{"n_layer": 10, "d_model": 256, "n_experts": 16, "experts_per_token": 1, "d_expert": 224, "d_shared_expert": 256, "activation": "swiglu", "moe_layers": [0, 1, 2, 3, 4, 5, 6, 7, 8, 9], "router_score": "sigmoid", "normalize_top_k": false, "routed_scale": 1.0, "balance_loss": 0.000503, "balance_bias": true, "router_bias": true, "scale_expert_input": true, "init_std_router": 0.00905, "lr_router": 0.00119, "n_head": 8, "n_kv_head": 1, "head_dim": 32, "vocab_size": 6955, "norm": "rmsnorm", "norm_place": "pre", "norm_eps": 1e-05, "positions": "rope", "rope_base": 19500.0, "rope_fraction": 1.0, "qk_norm": false, "attn_scale": 0.177, "tie_embeddings": false, "parallel_block": false, "init": "trunc", "init_std_qkv": 0.0175, "init_std_o": 0.00392, "init_std_up": 0.0175, "init_std_down": 0.00392, "optimizer": "soap_variant", "lr": 0.00185, "beta1": 0.95, "beta2": 0.99, "weight_decay": 0.1, "lr_head": 0.00872, "grad_clip": 2.0, "warmup_steps": 200, "schedule": "wsd", "decay_fraction": 0.874, "decay_shape": "linear", "final_lr_fraction": 0.1, "batch_tokens": 65536, "seq_len": 1024, "doc_mask": true, "train_tokens": 322900000, "steps": 4928, "dataset": "wikipedia_en"}
Below are experts of layer 4 (counted from 0) of a mixture-of-experts language model. Rows are named router (the router's row for the expert), gate (a neuron's input weights, with its number), up (a neuron's input weights, with its number), down (a neuron's output weights, with its number) and show model dimensions 0-127. Each number is 128 + 32 x the weight over its row's rms, rounded and kept within 0 to 255. Numbers have three digits each.
Before each expert's rows: a language model's description of what the expert responds to; "gets" lists some tokens that make up at least twice as much of what it gets as of all text. This comes from a sample of Wikipedia text that the model never trained on. Tokens count by the router's weight.

# expert 7
Description: Spaces, en dashes, slashes and brackets placed right before digits, as in census in 2011, 1639–60, and empty table cells.
gets: " ", " (", "–", "/", "-", " /"
router:129106207124096089105074098133084122151155153042145124022158165104173119154101128151135121117097148134101113145124082134125096130167148153163156169086100159146169126165133088087148150131175122134158118090168155110096152134114135102187152144148114097120106102073186095088167187149143113139122170131182106043101126158181147143099112134095144158126155109082148121087083099063095191106079
gate0:113108127060170157188164085099185138086150117113069107107134114096122112121096100118112059133147136149085139112128093160121116111168134121157075100116068102119193158149128149127087158048153149110094114137124132065125111125183158095109091130158095142134130204085166125116082103136130172131097162136073133092113087083133120140098170087091121130122139112099045194116144124141186083050123
up0:144186146134128133166116139118136136164159111108115122094166098147110133142129139102155116208131136093122162088111109072153157107088122098093143119123097174137162073126143106109137110113086118146149138064178095157160150072089107177174125165084197127117060141122124152137170116142073106153114064140126112211138089166130104113110127095141152131102142112120153102141140136127125177104156
down0:106194120100116124162111072122136090157169135107078154116133087159122119142050112066138144103124146152137158098101133065146101110155181222200133110094116148148182093062166088158137106143185189133130195151121142163132120125085138099100051127093148103141105096117103171154120148136113064097132126153096130144131133159127129116083119143162134107159168114136149135114138135135181114195107

# expert 6
Description: Pipes and capital-letter abbreviations in sports tables, such as player positions DF and MF and country codes CZE, PAR, ITA.
gets: " |", "|", "E", "U", ")", "R"
router:145121159191096178103102160151110114084154142122140142143159132114082132148103138128152162173138085157110154188159148141135119089110206126132126179147114135118120161073167146146155127135122159114093096133122204147107145113101130106127061091156054190100161084096083084125054174149186115123064114151169102142094158141101158151062120166123168136095126096163151094143186148138097150143148
gate0:102084122146124084106139087080134146077096103083088181135119125141182107167182152100164118120159120156120150075136138147160129102103128115146169191082099174138088143134115120126143099134122122111134144165141123147170170087124131109107134072133106179112164182100066168143126080120185193144138155091120159194212094155164135050135104123127176090095093101188160092108099139123100104149112
up0:110162103118165129120120115132147206092175138117163110154169112138169148106096109044147135126146118152128255104152148127101163115098117140124122103061117102134131113111132177134127114190170167124135119087173117145117169056171131072079108125153161169096066155039126112140111109127164142145072144154095117101185098086161176104106134062153159102142110130110149108095095150180076125170092
down0:136100145125161160139141137045128091076164118157117105108134138169114111173197131141120099125102128070117132146083162146096172192071145152113118115122096132175054167128038171109135092116163118199028141150148131134192147110172103145124114114103099101133138185135112109133122117122111179081130092104114094157090075124104116150111126204155192164145122159072143188092151137148150167081152

# expert 5
Description: Pieces of romanized Japanese, Chinese and Korean names (Yuk-imaru, Hong Kong), and dashes opening infobox lines such as - Running time.
gets: "-", "|", "u", "i", " K", " W"
router:066186136115136142154126098129065125107121108104108127104119126114089113165100119127121150087135139114102147162118142166065087095101201090124115155112145142141153123169100132076169126103088101107124157127178167191201096115129134021155169108134145170100151131143096170051148193108084137116078102150156127158115123184134179165146134131113096074136126107142144135124122143137140129099170
gate0:149175087075095115176176123145134084076091095082117020134118132152148135104082146162091088136110095095145110166096109155132092117143136138113126112103116174085175183120188156172132090144134145123127131122119157088110056126141144145168078166171112131113096120097068148132094189173093127106077117128127128118145121090090130132096134156230138091112108061060161127103098134093175122169149
up0:134086171145121164121080129108161143125147143201109183128060122140102146154185132116129156180153126127210120101161124198118195147146119121118145169174113128136127145127075135118116109113093168113188126129150106145188133157071119063124103094126120122145143066145099114150128088120138140120148133155115119110139167151122153088108105080072109127156131119136121144159095198191103124123133
down0:108094120096098109081157151108066157070112075102124087145103108087136102111073139109161108129147080166136094132144114137099121111159108148133125092110129124151082112130138127080053192095069087167189214188126053168140092149115110150067141078152099175131103149083087108068134152163124163134155064140105130124080101123181132180160063159120100150093122173134148165147073125066137150097123

# expert 3
Description: Subordinating words such as that, which, when, after and until, plus middle pieces of verbs in narrative prose, e.g. supp-osed-ly, determ-ine.
gets: " that", ",", " which", "ed", " who", " after"
router:070153145059114067126153115049112153122089184127155111095109149096155137153137107148105212115195118212189137056185115128167120143185121147161096143098160165176165114169130175088106118110072121090202128123178135121157131103157120112146158152188125092078133191074132079119120175076114149194188175142133145132101150138146108115166130119078160110108137163079138145140084122107142103089176
gate0:154141127113121167120096126132129153116114102153083075069118106123163072104114130134127156129097111104119112093148108128159134117124115115130114207137134102166151077104122149086180134156120169174138160139138156084090138127110143087115156119162086132169077232153146097098125128047149153122152119158145112113224171093142129143147142063156138114112069151111126124169092101088112149160141
up0:138129153088074144126140128081194168121106100111156076154129147119133128141173138123142168130039159046150152138106157120147095096103138067135115138190171159141098097103071119130169107135170125150127125163092148189146104109126138097092148136086120166172096151141123139143087094146150116174107174132084131090110179206198114110152148145118091114147178145141135162150168191139095104157105
down0:127119103185142133127129085152162096110099126100073106142085139108173116156115073106144179094132196148149096126147180084145098097155077165161138127135166150116080107141105104156119115112129113058095122094166158118095171134136124160122075114092070166162152178149151129147119151161164144127085147164097130133137196088164187099106067140128105176186178197132210161121149142186136109116166